config.yaml
num_hidden_layers: 13
d_expert: 256
router_score: "softmax"
routed_scale: 2.45
balance_bias: false
vocab_size: 32000
norm: "rmsnorm"
tie_word_embeddings: "early"
optimizer: "soap_variant"
learning_rate: 0.00567
batch_tokens: 131072
train_tokens: 498500000
Below are experts of layer 3 (counted from 0) of a mixture-of-experts language model. Rows are named router (the router's row for the expert), up (a neuron's input weights, with its number) and show model dimensions 0-255. Each number is 500 + 40 x the weight over its row's rms, rounded and kept within 0 to 999. Numbers have three digits each.
Before each expert's rows: "mostly gets" lists some tokens that are sent to it at least half of the time. This comes from a sample of Wikipedia text that the model never trained on.

# expert 5
mostly gets: " were", " are", " been", " a", " an", " or"
router:483531431467431501474498488546468607460557488456505525532476549446541464509531575494464520530533543490514543478508526476488424490493520482515464538554514443467535590534440467524451515501502511456461527558503506444519538525444522480397471501519491455507557485507504503494482522471488494506425495579528470490502435455462485530492554522500497417454429496438570401496427573424516535512467481485516450498562586489466461478480456505526515541542554460534520480478505398560482495484512532472504485511501493450507476518428504576537607471550557560554517554509508447441442481504526537547467504528499533511471559488436504481481554481482538449513517510512491495493517549476561429398470512441459515492421521555525441528541476476485528389465490480518464541466540494492494470511475457
up7:515575454509518505540517432583520483524481483505482501470484616496474537447547508509445557505529514509538511419456443465487489530500502504411537550485435518440503533498501555528438541432533471499521539494492548509471470500541467481492510395467434467562528508588516527489450485511500512513410471479501490514522404503464436551534532513471539509492476506492456465507480515504491477510497479460459552449552499505467534418559481527416457523524558511526580468449425496538494451495549546482495471500542506541441522477433522448475561509462448506587505413538531521519493483481533450490444535481503610488502507452469522495545527429480513409434494460499402530530533471527579514461597498492508518481509474483494494574487520449489426505516492494472499545557444529517514501589495499
up8:463508533457495468512485487496428504486443469466475488483436531578528493481537520498468554601522483489499528467486522460519534532569509558457611546472444492470590565552490542453449476513493498517505596469455516512433478465561487501533490438496537446492470539509461509512461504500481430555456520526563469548567509507467522493462485527478503507459498556495586506488548498521534548472438462457504524479499536506572536536472485598532489509503487524512525534552487441461448476514482456592502520439502549467500517448555519556541489433522452521466431482478528465497533497468527466573478546464618533508418554441487469499610556532507529468518476550504513570479487487504530511549453480487563454474585466509560441489502466524495472535477513506510418593448492556513499455524500543
up9:488542468505507564464473415503545429477470528450512444467603437498546508520488562576586507559511518497467586536504510497503444510520570492507485547491507444533493503507449489535505467526495553512562505503460542563455517469487475481436574469416513425556602496524535501437516430531457526532479538527500505491496414542477455563500436442499499516445523447547464491553483490496504480543470522500424469491553554476506435561537415487462532504421519514514562472534487512518435576468501518492527485528524460486484420494473493512495511552496454506490439482441567466467516475442473636455456502510525459508507529532462543465458475451519481433529477535547520575495538569478519428471509572498431530543494473493499394498508491513492470527554506504528471506492511529546502518488497475
up10:498510477510490511546540436508495537511540498486496483496403472433491508442492473530552521539412577430503534494477503473452490531483531442508469491469515488449492480510509480496478510458433509437494550495432494513559506453501572493518540505542472472441572452485551451403486522567489508489555505485501548471489441519549501551575488552513480462536475533596495434543495486459448525503477426448467464477475464462537486495490580448486442499546490433499477498568455500530530495543452475529474408550493534506519534491509564483478549539493522474581487340499491508559452478471526464490492505499420555528466509511456522535516458451500520507546557493443477482516544525461529534495431524508488571542488550546514532427566496441450509454478526456431434573507523570531499440481481572
up11:494528563529463482507456470554544511508502533516551482584542490441532475492424493539470404589523529484551548523513464516495439496496545534476494500533471412478490489528462548420501566499540500463485509473448494558503557541458533475477520498501541483441566490600490485484501515490555448451565483518492458524526487453490387576505476535471531516467461464418462566516514483508574527512433460518533433534521543549531517473525443536485474530483547491521551500553467519499541437434515454505443533553475525521441490475557469502519586489559474551515471528438553414520497496480544532463488440463570536480473504495515506509454443571535515444490540546503544476528467557517502510485457484532546488502418501446541574522541524442531474510567526490500421509516574472548406454497508516
up12:511513560461516409497435509544510501496493456443520482539513516491550511484448442490520461527525537485531406434467555427472431536499529501493485540523616562520494546453498488558547503510501495552496497471462450559475514548538498479443507538485573470493484521486543542537438490499532432502403526514509483567454467567507458516477449447482491484514486492437538520533498522484542517503429459503461576485502557504468505480474511530485518446466551504542560460522467492497509535526491433518476565529488542438508473509539511392533512458526456522570522481521454568379541444478532503449540504556538532498522559513488523640568465457472492499483476524519451532550507455434547463526416503496515490509578542518502478473462483514495537489508450488572556507437510542511474568457559555
up13:541528465524443425539526532500522471533481491430487487508537520376525533535408465479479520531526535534543417555495440515500507487510507482469458549428514538510526553498494482562519455485511505589534582482524507474464507467504524492483522551540514510482448510506513477518502395494506471538500527423537556495575520571505481511549538466535517576454548438434495464508409498485440549559516462519470503541474482526511492481533539460501580408546490495552497508469567460487520471511562477475483490503501538439493524533507452545515462456558508387522486576501539519525444552530500582481412442487455466534515467471584478498446585468533576479465490502520456483475461541515562413491507504512496538558450482540491492413467532507513474520540512448491502529528464466513473449473426506
up14:544543485466534447497414479484562540535420489585513457513517510424565563429563543512474530608465523505522504495513506471555482486510498498520533540503502527545567585536516486498537592496537523519529614527552555480490453493414494452477478495425502474550442514501527482471531501537471481535480549477508492495531502519529439498445448481580530440473545542491438443472453458485514512567522469476543580538544515498479514498472445516552456500465537549520493542533457519417498511535511468468518482425545489471476476547449482481495461513506486488443537559456549499485508487465522531465556456458526499527402508496486542510516538521482533530448535508541559438455465573496473454462432448494535571441498472506547508471530477505476560509490520554550433508423474474591457437447504466
up15:527514517554514506510501454514501553473482516417552477444408502526497505498512453454500465495482559497484581549470518421485482531463535505493529571502529453503506430401529584512461468499565549487465528501435423491453508545503556565468508495473390440437477514512547457489483481498469483453542482491512514514584519525491459462503502519490516549443558499506477459470558536512528468544505484528484499532413490558579530545515459454511526566468550569487508541519520484578503526502503500534418504488557507490508564508482461502482514433469459467594463506513587503514473487503522525428459469420495442472401463491480508534471512491498515482459443436563534446561551570480498501492444520496456571500465466464411483518513492538535442510502455435521489487475573500490440417512502565
up16:536482536500486557436535479445468510458518468536523450479497557476568558514521511513408435514512541538506572533468456587525528497510505501498536552522587439468489472523523512487544526529624543469519511479594513419527494519494556500554455535528486519544469528535429515567468430499493537531525464499555471462462476470508508476517501634553468526483454461547497510479512509457569441494491561533543447513519566488449445513495461467460534532469556458519530498491446488463428546515524543510483448497610510529546549526532489500500536489555569441500440472560393519483492488529485512529496542483503517462522540472505518488429491419468498470590488463539565512520514505454467424494471565476554558485464483519484455478513489498550504402452519481499520448517430482511485490501502445
up17:549456445525496475491528449432542498546514453537525409456436471500509453512470556562458508568471571510550504533507490524520515509543553435522572517514502479487554476487498537458494494515476484532483523528478496427505468520515519566525538488555513527494538517501525564510456594561459504464476508520489460494466519491545516489499512552500518566484561488454492423514463537450469498463534592517479438464494505496473536462509468535468522489571501462539520477494482549482518577467474548451495457541542497533487476473494528561548579457516482425492583553432505553519549417482493442545424523523468448490434552505436470509522526449469540596500517442477457486511532475448504506501509540494566499461507458438493569491502479444639512547531530591558517479494456485554519399572484472
up18:432542424467593537543588500457426530425470479514488539442546531413568506513512533479532518600465543504524528524514553529532486565518549545522498542500529508411593550481473513501435535512543461485525473467455417421514424475572539447529472476486471507513524446446523489406462505526532454509486460525499489572526520528517540506470572494522582511518479498554536534467562434501478543481470507434516500517570565472447473478459547540453550459419466493460504500476482439490560570490544545493485528537501540435473407515513559534535503464536476513516515482451456459534481462437480523523425424463521531487481477456486474480491472450540537448506514503472481461520582519485552518531450529514471522458487495475538453543523483479425484504514515473504468493548478512520495445531516460
up19:558547525545532458442432484519534534410522574498553483493510576501478523482507505529486504447464543464447457485398444513560481526526500589485549557488506464560464489493495513503471519464521496574570516524530543492492498471489526472513566495471514512449495546514491421561496555521418512469495544496540566447526483451477500536473533503524508482519464479459534428533460532454462476607529512536471516533442500405528523535501523563470564509540477490435589512501498454522477605469449527464531394474504515466542470517491495459513497554568457482481500553440518432525514484496515528516502436503527507456532508471462506628572505515503521431534453511496464528465475465522486512394459432464429527557509502515526460483557508517483484461490525497439427497572529489531447475472509475
up20:468437494518496526507547502464450489501548500481459490573517431532538516472539536449500541468537443492591461550511513542534467544459558484575483477487517487446481518465426518501479500440531472578511536523474438545504502479463580456508507534537433495557502455494451534439512476523528575539569520553484471457535510469512489447502549469508536417504545481545504528464488529487568504530495467497538484501476495466490487530545548476602500584441506595468465528417503563509500530563512561444455548567553509611440523523495503494514491556553480487563523559502469414506411480491530480518491448507549468511430491512508497447526516469546532475512449583516490534458482523524494467484482528446436468419416513458550552469479437509487504523446556480487497426492448501499468476522414520
up21:517502502489480527498483496412501486488522451496461499477483480502486556456530509496465572499409543478535491540479540502483546473508472518482510525461462620465548484519499475534476515492533504467458546470445497443504522446528524605468399469499525508579560574480517431503473474410539461486558598477522471472477480515512494455511525584496542483504485532436570523478503488455532505404419470487505523488520474573475549508508440517426466511541507474497500491509436467518573566526477533441484430475533508443490539451474476442501598449535538472567489556481459535507452454459540532517541523518496482521486510484517525481557526556470516482491472471463469554502500458417471471509552495488448529471472445456411419493542498486516433423436559489556570559486502486428467564481514487
up22:461498543537455515513480486443571571545552517546494488395511510451499549494536524492528464569498478469469510515425525560429488509534581456617466486512509493501512536545552502574504510532489534584422509543533579487522491510520569547392484519551471523499503531515505497524591531491486553525500492536567499516482478512495451495503529552539519544529515453524524510580532538403477506575547495482482471501551524553546497501570522458508514529550476563526499515463550468528523510485547419481509482457529502444426526524477475497456528414471556560542522503462492497502516554489581557436555470510486424507578533557533475514553542488532550615562465498521523506445516514528546493587451504512494467474537523484543476501511480498505494490539468557492508532454511589484484497489437488
up23:407557443594554531517522458497473588500539481454513432566532497503505533504527459452476546438499518458465452519438529536517498482500545467433518551425502408447580511463496542545471533474486520439574501498469462469536482478403550534543526542483500515493492503510527491538519460523460470546404515558504484516507514540511531458483556557488448463454474542484531487487535532563494515484475511522572445534470576450458496471487539573515524444477515506417453500444479498465438517541541544511463523440487527469519512423491498426498524410524486564507479523541508445540479529465496510437495578497510483482429616433498419505548465503525563451518517535505525469471547507505571494485536506512448502527543481540582533561501518474507492451445492452558461542485494497477466477479560505
up24:505493485521409541482520503426510550487510547425562482422460455487524536492497508489490508507471511473513575506481459466468486438478513506445543502533474501509533522535463477526538473500452513456401525435530384501441505475490539573474516485520498499528490543504472493534520523528531431541534522510503489444495514462470443473488492529514527436487584501430445494476518465505454528534433499435512461547470476535440547575527494504497537486481534577431548509565518461587561568487527504499467495473528540491502479475426541495524509421434539440565480478533490517536403443460587518500448486496574532501484481482533496521477588541508490577439429484572489508467567556430526473398534535453504458480508462501456484449514477425525516426536512469537496554522446548516464514541501470
up25:555433446498449498536467518516473475498598486487469466534433495551542498483591514457498502497516414492502469517508449426542501463472529533494534481510530485445546621549485446450441479584514458470514460521555525458502515509494488563444513534457515501478555473508456465465572521471474457475497458534521529543526494541549437489499527477519416481542524547513437507473503531578494445506453447408480510506494490540514472529484484557486433562541511446523514425540474486542501506467465582500511448530482479457494509561496484512487612508539600451531448514485530492472489478526465518497485501452462511412516529503520525432505512437507449521510553536532443525456486606483569495473470517507536488515473430530495426540616495492474465474554484470524505457545459553504566470536479436
up26:449503471525407451516511515451482524505419511477475538495608519530514519461496488447539488497494585404558508546447479481495498527515494537498398465425439528508472457442474531527550417574507478523488564524528515507460430467440513538501473518465466513439485546531511580570500538565552541498452459522544552539461497479484454440460528508550545545499456490493547535547464499481543551527485429421486463571519517482538547461498494504602481423485507492527503501554484507461528520534525551454544495536511519465495460497463507485560518469540545502495501443435504496480481531459488494447503470498466485444440544513512485587494464534511545494494586547421436504479510525424520467464577427431439491478462443465573496485487501490475433491517526555484562514523428519485515478508521451
up27:467536478516543471481533438484531479507584512492502508523439529449475539485434446481496458483549557547468415558454503468447470486473447489510519533510442535487538420459457387549495483497486569505484512450521490505532525516458527568503415528524427483442574438537490446492493521509531494578512485561527542550484489471561513488445493516521604505476494562411491438532460494521490486394521441500487497440538561502557509573461499540451559525589540501493540561477476457436477472487499487489486449544532482469495550478510496520595516474504475495577382538525518425475545534452558519514454543472502547494508493471528508491498520455501521485488415521486530506545537532524479519462509532497513465502448434477458481492482397508443581455458509486526515504532504475440464458507516486
up28:536461449518492491520547502542551518426457518565503523507500532488563495481488521499528481453481488486523463538511438476540494515511458507465477567567501463451530471495546489507466564495518487418533473524547407480488481472465545535521485520498420467548482486461569493516487502581415545554516478448465527467430519501534494554494540508563524466453556459508622512466504498448529455468429517436446467498429454480478488622501496506437497510531534480506546489511512443538514558386520550485459563426460504474465531458482439489502443429550430478538508423547458498580500492551468499482519522513475469436525456470566517536455514478472537531494523508542540510609395492449457510495482496547476469508460489481512454560507497524536474495521555535436577466498515493475493453459543474
up29:476496495501486477509530552507517541492527505434545506536566450449613481506537436534463508460524481580456497504520550522512505567485523463513507499531549512539534504520536555585515508480489501476581511444507573543473512561491458562494474532520436537469578498448435501501458430472508519461421450585547467471470504410494636538445498485567553537499536552482462449494479567515500499506448498523487472473506527514587502509520611513502493532529481470577485494526512555513467471452579566483521521469518450521524512498513481449429466497518459416593452512473398456508472468475537493471388551543410515499513506455512502533511553475502478468473524546463539529502548525516462474494464492497467492471478476492478486534558530552480506456469499529509469515483480539487524401523484444
up30:375515464492498497514527569501536459548467528524506509477396513466453474454499560454523471506480509555431557499450453410489538513585476516546451520509517422470529522374521548484495496459587595457533464500479466468556437484497467484505484591536504452479508489513489504528464511514567473535482479479490556554409492448498470563634543488485479504479502509553459562457542492465486440499455447530521463501472517509457453626451528438498484504548560493483421444470528470542456529503507509523516456481494570532515490536438474464512513444506571495523477517454444525483521520478498518465488518446495531491475482477417529535516516490504466522468545541468431494519456475471530496542453516478478457468457501480478415509505496516511485512475456533502518491445507444511433463516547575
up31:456481566479532461513522435480547505518515441493498507519489527532486552466509559600500464504567518477446504452506496516491464525440540429533580520492500474490506516561480511498526516450491518470534526509504542556503455465500516494509420476532463368395513451477497458506581482547494521489455507534462422456507509553485508546501555453501510574483450489483419477548447515427449508525561477489448497453515564594557501565565474517451512525578479491457503514454480417441461500493489499511523438506467518515523476550446499551491497510452490503460482520429518494473547509536472481448543477550489424471468487440474480533535573591531497505513495521553488531469523601525505499539488474417590542559496503547457458476495480493506428526523500484473531533505590547516477494398529462
up32:583477530497522495517453507425441525463612490474465500484501498406467473496467494451452540491551499501496516517529550427465488499492425484480514470531608541441527472489490555492468555474519490521502445537571492479539529459492495544517376498574494512481442549483523508495533543480431464503527474409506525448553452517463591550519576473454486521565498555513485574534420511445471484497565467461458526494518518549490486532490568496461471484458490380555444526449507518462502526511468600510514529511555519475470519467506477500532496439468517515445558523499508525468458468418400493527502472523490527455504510504533427518471506479537461548509461514413462543519521481478459473588441515509485510476449553501529461542554483482492512419457495524459454495488524455559514490470498541
up33:476450455448515465491472459538484512495537452426545439503472545484473515503502440525545492445497509557549473511491492468494505552545525528464524521547462506465539518514565545537473447509440515486474491446465459424480503472510490489474492487499537475546545522559446478479497447509477483512472519476417579492467504512477530449454550564425459469470558550459503563512472570567537507512545493532534524501505496501609513512412525469505449527520484432509532503537439495519493533609604494499461526474542511455498584503432478568517486503437485481480552554442520408514526498465553580490462469507497498439489533449542437491514493503530612523484514472483493491495462532489576442454499464450492516472478486588475411466414555425494478479542411516508458453506570484428488489517534502
up34:557464492505505490465507488456530495555460520496493505524451501479525432435510548483601421489493541512542526497494588515535409488414462488530488528495442469441546489514519521528506442429555477535489474459504537555556540540490519556450482520517507481508496514495418553466520492525508528457473471523486400507507559559459443506537460506502527464477547528485493497433510493509527458522502483513461503420472510491521456534515521482498483467534554525486495527490473502400552514549487451455563504489477471514568463573550516545501468574520576454476517397486461397559488526490483440511447563606475484461509468462507410522524454593505580477575471494447504497467480527508577449500511512497565552478492442537486481492469404519490549498481423461522502490507473547462436531514469448
up35:448458435499579476453466472511475480508503458437531611482530463546521468510518533440461512533539531589493516444462548566478487478474561442459554475508452532537494573402516504484484504446479481485465514496449523550508489561510550547473518544465468476475608534459553536493512503549425466453542513518471559524541506585499477517566519596498522554494557469438468515511501543394554480545517526473504488477484458485493515526432517564524559512552553495465560503493542497552556469498506487456519461511519484515498468460565520543495475521452572569455541444422592462500472435500538513474507435518456495445509497526469481568523477542469457442522464479491500556490535501486528513484481546464492483588518467489494402541550484476536425510488572545525556484554509511496516475464484481
up36:541526467504484504450472535524491496518561537490521521488511526522560423525550451559552489381498491553446502525474492506568443488473445470515511556523467455486464518525510456472500485426482470469528593499535442510519478528514485483482561447491435505509528520582504471483514584523493473526491502447540505504497509451430561512488519515478516493408575426466485495534476458519524556589595511514467488535462535459493502482507588520487516474470623515552566478588513533543528442556489499449483471495492444588512433579537474545510572487535472512562480529479476569544474489550506530489455536512477532543428473464552451491570480443541507509512524494428558536532500413537440516545525498528571474532500485468557444554536477483482481509426492488435499489462506498557491542492535518
up37:496540496527462483600496573490530487441448493422482453524533571540521490495493479480522470602598557465475523582471598523559529553493509564548461541530491557470467461560477525499522517507475454558503489446422521492545469504482514486416465491519524516514477516491465501567493478518521526477553474519522519498519477485476490496523505588479474453522520520579548497530448482582505452501511486529532597534462489526467586529526516500516538491470467492509512526590507503576492509537478493450438433520499538454511585522433458467542544487495477437500489608539546491463526546559467444536462452453418417551526514503479499482510525501519495462573470444501463445474505458489518521479489502472509524556468486417575441579463542496589444549483487496435469495485498489498523499529484535
up38:511465451544479492447563501488510541508476515445512471481452539400511481469510544443465549508523371515466494508482578507451479487450473528499547459541421486489539575588459489503441497488523565454476515476500558531548506498538494513491498497519515490509541537500498488445472470497488489453468483527464512558551596469454523553543508529533466475497483490460451514464458574506434554481541486522532506528575598568475474512505433517483514465523539517474538448500461477519456509554558511472556512480442592489459457450477488484508569497467484496501507537370448500449535541526514497507469491541544490475512547509577480516476506528639515476533510536459495504484515554489594547479488494521473512442458533449464422570624539518492540486414502475521508499516486501504462491552524437
up39:468439467507475471553475423459580468430580649498481504524449530505567534530568492506498535447493525472536449519448548461482539535469533483479474507504544464453586507574496533449473462478463507562535441536432558520417491465512502468479448422464475489490469569424504448518521551525540489486471454477477499583437564512533508471503544511517466481540512496467512510494441527444560517483491500547525527455585459439571465462547512473462515475472472493487536535540462506511532479477504442435547575469552536521516489516488443487444526512474477480484514549553502575460514479501521549512433524487454510474444565538441547502477478475511471416505437528524461501505464441458479504473459488502530613457453476486496466491494461459514536515504477586478519490528466486494502480599560477
up40:457545522461560547470492530476445524546522559497485556511514418493456469494501487528526491522439504475511492473447532513474452485552474524500511543505495496537525533427499475465508466535595516463444584507501411506542560451493547531480528485588453508447547522506522512496454490482489546496466520531513430487468508594525469519472463487495515533530489557517468539474478585503518508506509487520491536429463460540466541516537518497501543460522537514534471414458423444539500520468505502524446556572573519483552491563542450444443566498436547506522525526554497516493444496524472601534482496428575445532539522428505477523509482493551514515468527496513550502490524552476554447461466530529594464556432493530474503477507547537517475567424443478444559385554510525524475443613501481
up41:506517471454458561470580561563506514490570575524517477501458442449605499521488509497534463560552488500539455516495548511511516526527524480535459429514488513535446490538426487546443537529526487571488449437503484556490504459460459540561515533454528480476482485573472439529421450500479519513430492444555517524413543446519493511535531482521499495508480475439408504534454542486547450557461498528448429532491565538419533449472549544479511508579474528494509495489513522480561461541590493458482435496476520549418523425501523424494487537563473492512479532477463457534507572524526422528483562434501495438435469477471527522481523508510504481596508506502566508582477508531534546542470442492540509420483453511491454538516561491507478454478450512553535489553515544496516476554502499
up42:525521463506531471526525476519545526533499521435508489488528555472456564539587627442501505488516495499546578556517444530578457554408471449505484558404441472477461496530490518468520516468552496503506568526455527512531513480509406474484495486501442527528519531501549480557468546572523531525517502508497393435618476461472532538493584477504504470442479552452514481500514537522507542558548515499563417544527496509565461553493481547459532456502457476525498484514545506561505488472460595456505491492492547530431515537512481514533548450544500482537569429474516523513462509538468467487493553505518440435461512500530477511580484503492498497519469489551464458489559507502516566477512564484553445516479532471461566532477538380484458521453474524458485526499515479534535516527601502
up43:442532490510478473465510503501500528461462490482511487549447550520491492502584560451460518527549498455545498522547475434544577506449537504464495551498534465476510473495469462535571489505549504529520504495507544442497557506557595495463487494443458531474549494583525477442506515475529524507512417518474529478537517485499467554489537446441543426504472452529568467528515528586494421531438466462559549622445550477468464503510547498509509504515538462539527561534436502538527490526534519497474512581397503494485521505425482473518437463545524487500536542539544455495540448467499516548525517509490521518536473527556505467479466414506447482504473511511501514500407528520490446409522424521536452440452520488555484523451473504461500460512560547458504484442351502514510439570565449
up44:509459447481471478528540529525476502471561515514562517517532460496484529512466570560495611525481513480473509495431541498462510558466570510522589456403514463486607487451508500447486501552521428532463548527579508486506540520444511494506490511500478466477550466533519411517501443460535490519578530499507516496476628448495472595529522507586467534535505488495527448486523549429531480503443507557530456448471484478532525477473482496530560555591509489501423560495499515560454562586459531470513462537599466528470513518556463466538512484530513487578501532514479524486513491437531460562505476559505560521410522433458486518466491452499521482498447447559500590472524497508499488551480501440488452504444490515488523466476509439437550518491548496525511532499465541538511434535478460
up45:548587467550448542440420499465545490453510511393580507566513493488580571553446504513479496532476419471489475484511531493492452485544491451425501490582537486565576463474470524509479497555511477596445555560481502521492451462510574520522498498481503504446515498451421528545521544435526509518470537491541476551454511477490547529484487471496512455551560507429532486535456509494589509453411539487518521539529510555535435511447512565492502422500524557464495515432516521501511546494526499470463566474446503531485469500506415416484543546546514487380495447426516520543573465398449508476531487452459474488497533464511478453505480467457502515489503578527427483491469510499493502489492485508466514505450451476537526519479478488490529558508482492540450449497467457518552436515489545
up46:440532490412512450577478511530560529543476407478465550497489521528554556531494481493514489500503489459507556467593487517503484503526505523481434471488577614492488513519465545518506542508456463501449494500503505464504519508467594423521585507537509543512583456444488476428527559496477500478406509476512408512389533507463546502537538518540423538497454488427482518528492571553483527511456534504492483525441466561528495525417470528499530452518497499482479538525490572521482431562548495469525465509449496555440462539428509431508434508538453531501484522491458542436479467487469535511455497492479559509453525538489617498474526502521542558526448534498526464529546501470554470421537543508509493496456522471523491501611466484528593466499483483461479491470569486537502498538492525
up47:526528568493422509497566585545568515464477473478470490499430500527482549479502546541513440509436518445561492457503457527565452478501577546559541508526468515459555432528445513522443497522490493515462482547486470475534481492445530521443554499532530509470528569534468454511528486488473522476506478483486451489552522551514455506518499535577497502486466489491475548524508514440539585497440517481511444472540500501563517571477533524474486516521547447518524432544526490456489552451432529516548530502479557441476475445500530555544511482529379425487511461531438535484466531458538607528518553517502461520519573471519473492544633552473498529460478459578512470421438517465492505526458465514506492426464410465473544439489533565474453578461513473512483513554489506501448528554446493
up48:403445507475489435503555495515571518448481518459508358518483535535497523491530532475451479494540526462555546501507495526555516492572567477468498533545503551457464460499473456486503409515501563484524513515554497481551599474600478490516476525443486494519492524423504477535513464563469431507526480572518522503512519521517409494539487478467506550535513553494504445551485513451579589551533441469535521510545505520537474436428498496541469456523498494478536531468498397489512567484563604512517497463480483510487455466570440538443526458493499498517480525541494446520485471499489539475538506484563488494410571500460472517487532515515407457472448476477499483506509458468507483472530587470507456506508474485525478459512541535562552512542526574434450448511447519446492486465592465
up49:435482524507496499513511494575492572560509503480394505485501572438469421486535486527503480488523497517500505531505422550537543464499530494538523503465490488410564522485539514425494531504467532525496491539494527553495530464570457454513468446499506532509476461553508446499464503464528485456533529557491480495457445496484526523493511520504448512538476455538470423516464509458510489550488482547515515504533428472571453479483580577513505452404518477507472505521470533462503522464500459475448512470456530473482526470455483493429492508477436512554512529568557545455472431516551449501486426545522432577479540484437473503478528535450515507567471488520532457526458467489513484556470554480530488448378537644500472527481548573442428468549519505377412443487537454513523520496519470
up50:493566524544507482420519465598537544440537505515521568461508486450474472553439573501511451476508565525592469512490550483624446544507503550468547489550414540460529552487544422442543478551506433530508450416519508447473472504464536444465491425471555523414478475497465502416481533569479497483489530511496486444494462479470494537433566502533458450538518499540534464525487495449524552468491501485530512460488524532573552546526453489508487423491538465468500550467484500445460526480506568529509417493457508503442470496443483495529522460515475509529519501484483477471541490453530547440446461476492493486528526482505578530447490527494463435507524471460535518554596541475626470507462488502500570508504444481519540457462515530517560498513529472485501549450478478539488462492439570
up51:494499445549522565513451489523434523546503412447575502507440492548548514509530621475570439554488435545485426515543553498550459513438516531495461511554513563532477561506519491529496541642513507525491534480529488440512545537509460553505497484547478448498491508551562448517465484500490487527474424514514502474481484439508582481455445434483448518528446493472499452502520526494467611454449551480483454512486478504469488506507440507496562454485509543523528477478513516583514478527408555515509474510503558527414558462547458498524553516563463512561501555491483487494499463505474518547505526504445438469453579547425493496513511476534507496451519530473490496467529507544524478517404514527494494518493394518474449496569467571488492424519477501521482436448514561481535459530479451
up52:537482494493503396515551471506452508522463524452552536539422543459544482506461485460433424532417497542512466506442493491567483443510515508412507514465491471465563560532522506577496484457507508529433505492584555469458558501512470482563531527599541602472468509463535546538480511534515514469504489526511551463525499508478490506497576510490505544484403400548540470531466511473482505482421492429540461559416478576502483426505527447443475454476566485523517458437529430565487497477514491545542493521543483511502479546494518528507514468525432484511549461591486497488495467466544487471524513518551543487547569576536525494409453437443508508537516504500477469554508544419491484494524463499520440479497455520462545492548526517513511539487532595486496530487530485523475443553436528
up53:504466461606565502489445488561553543447490408455487581487465505552494461441474530472504574526485496443506542529520602451520462513562541522496469503523515527521584514563507514530556513488551532537450504542522524463511485509506535502501498493572518490515396493477571448460463451503471504457486457538550569464442454455452528556481411485556473434433547524514548428478511525439495542467470481487425543493517505498497411456496543526475493449506579538519464515488489469505478514508474579456562522508459513533497470523494512467498519480544484493443539518505511481466527414518518440466501519502469480495454511461480544543555578476471508533526498481454467519535508432508570455616525464496437531504496557451571475484472461499512519552460467586462430471466514512472502586514477469
up54:417508500488556451494489545517509536500518540525515527499520491341498504506454442502471525553465503530440504530515508525406538439457497486524484502546457527498570558491489497505431522449496480521466453523496521539536499490423532510443511531484477485462495480496528484433512531498568490514480403514503463505485544498555579473504581510549545449481470539559497432463487527531492479513421468523446455485498584560524476497533504471546406449537541459527458501466461485516434474505513518458561434494455491507481519473493545503516457502484602530530528563557498481468511526503539507497490439505557545534451452460487482389531522594491491503514499539517561536479491530513558455556503518481423485502523511471529463465490449451592529505440502473486492495501606433502433485597449434
up55:546471521449471555498407455523578530535473436464478499479517562494492504473554490547507551408505589584538460478446512501485454466527586477522495493504498511484506522487475510542451467467523536515489525484518533516559438574511451493475472489513555511523404497481451472496503503461520589514517467455474492450503495558466483536427537472489515451549557483506491455446448486427499468514470565436476472441499489499526575485578506510403452535497422423471559531439472500559463483482506434496510537451517503475466549498516553479472533538453479579497493462482502536475538481507463466569545425467437536435495581531492517522520536439503466449508552499599514468451551501511512459452489542485546486429508436522491452589512483513542499480486489517444511515514511518469482557558399492
up56:515576496519540554471467557481527492495508512521459485416596504526498523495473558554474517521460560542489547451434492509531519498526566436513469463523484547458531546592490480461465465480410487500502430503461502465489503486510483524519452424423513466456518597516494496469526537482550483516496555517542504502509537488492511542563553557538556469585522520555558488522388534454516489484505474545535521469474469458460488513551354557516495518428509558496573476589487508537496563544477535505521522475495455488484606541431450522486490507546525448508565540539518596471456456497470547469469503544499581506461565418464564471505520514452527496565473549484510513478442471473470506501478431448481473484529529459484522534522535498484497534461543558477500471500495500465517502523492422
up57:485525506460471456540523538496489497490531468407513560465462474457428462403447528507472559501585481508514521543491435447458469505416492467480533468518561536512466440531458522497514515572529468532468553495511487562501533575505499502544493531555501538511514542453543473503544539508437562506493493633508567513512534546475520547505522455541536516526487513435505552517550449527517486507499489458508513420464553464518512476468404491500458377572482492498469546522511487480537498470504511480519498488473485516506420503453606423519617460535513486509535629601484477514514517516511484564471487549435530460514499470480447487436534500506504475565508453495532551476488471491531482478464542527502476473522504518477480526459533530496566517453557562588513462546539521502522470574520484
up58:464495471544500570504424540467522567494472430502484455512435519483554465542547487496430507493539513498497493569490519519478536507551501495485543550456553476520542483493540484519504540433445489540480586475458444470559500464449506430498510513567581455467463469492487568436465461484497549505481503507511475503409492432533511498504493501598435450546514453468596561570560570441518524425486543491495528541519517441526426582492457588475464489537519446519531508620516497472459476490465503465486463539471450526519539549538448530537459522551444500531544574477519481509469489553507546514471537453481524480489469459496508468501580475420575548529514510525429464471473444445594449488497474487471476482467539498519522531524428491494444479496445534492536561496516488508527456552536484
up59:439544517498497505506471487417528513520517485553503544479468548505551485515553576540438525523500522463489565541422510471493554518440582428490484476562453520514508527447491422553438504503497519498513556469525505479516539413489533472521561475514431539473419528564510429504608458544481494508529516610488456474466545514522449493461520524481526469458540509499446457493500478497504510412507449515519620476575491490614391515510552504467465492605556481522532574501517512503494529465498466496485557507498528546402535553530521485500530556532504480539514517494518473547496462472445490531476448512516531536490538486448432487539515461497496502537493480566532539497568518462447443482559497450460508593538501430539535532511546534565507537501477459463523444499486464499490486483533491
up60:528569439411477472486530472507465564501547522521494459467444497496452518472554469411460507566502490464518539533462441473495456534468507503447474524417516451500547572591465519484493511490508500462448442518523492508473566472534508498483493495481482414441537459428510490485441529468509572437499437537502532476504554544451480488465507466487482453467558497533526454466490538572531508498492504523477498491549487445433543488449476514478525481489495537494468506509498394533512528507588466482526499569473498514595415482534431567524521506456477487483594483506551496535479401575510565555489495534531540537514474528438555470544556456536555450480503571452440559493522472508476509493555451544534489542550518475542498521498489426522538488437484608558499423488543500469525445538506474
up61:477502529476495508434469489506526510577436492513476546555543489539532493540493504481517489534506573476496547588539535528511490467473476474492445412556519439532522607518487550515572435470541448519440490450465571461547498481509518488505525497493488537508558407505519405526499471480435547471508555582469519503492503492497479579494488458566446474516472494486514424519540548474590477567429473509507503560501528516471515548517483524480489455499547447492462518471531594518480413502481590429462428479479483509477536562462540570497512484538466501589552544481547494412452413473510521562511485474539516461508510488504468526489475484504531445544570545527501561491575531534445565537528429497510494500452522536529476536503536476519549435517522551580501517502549491541458530554502523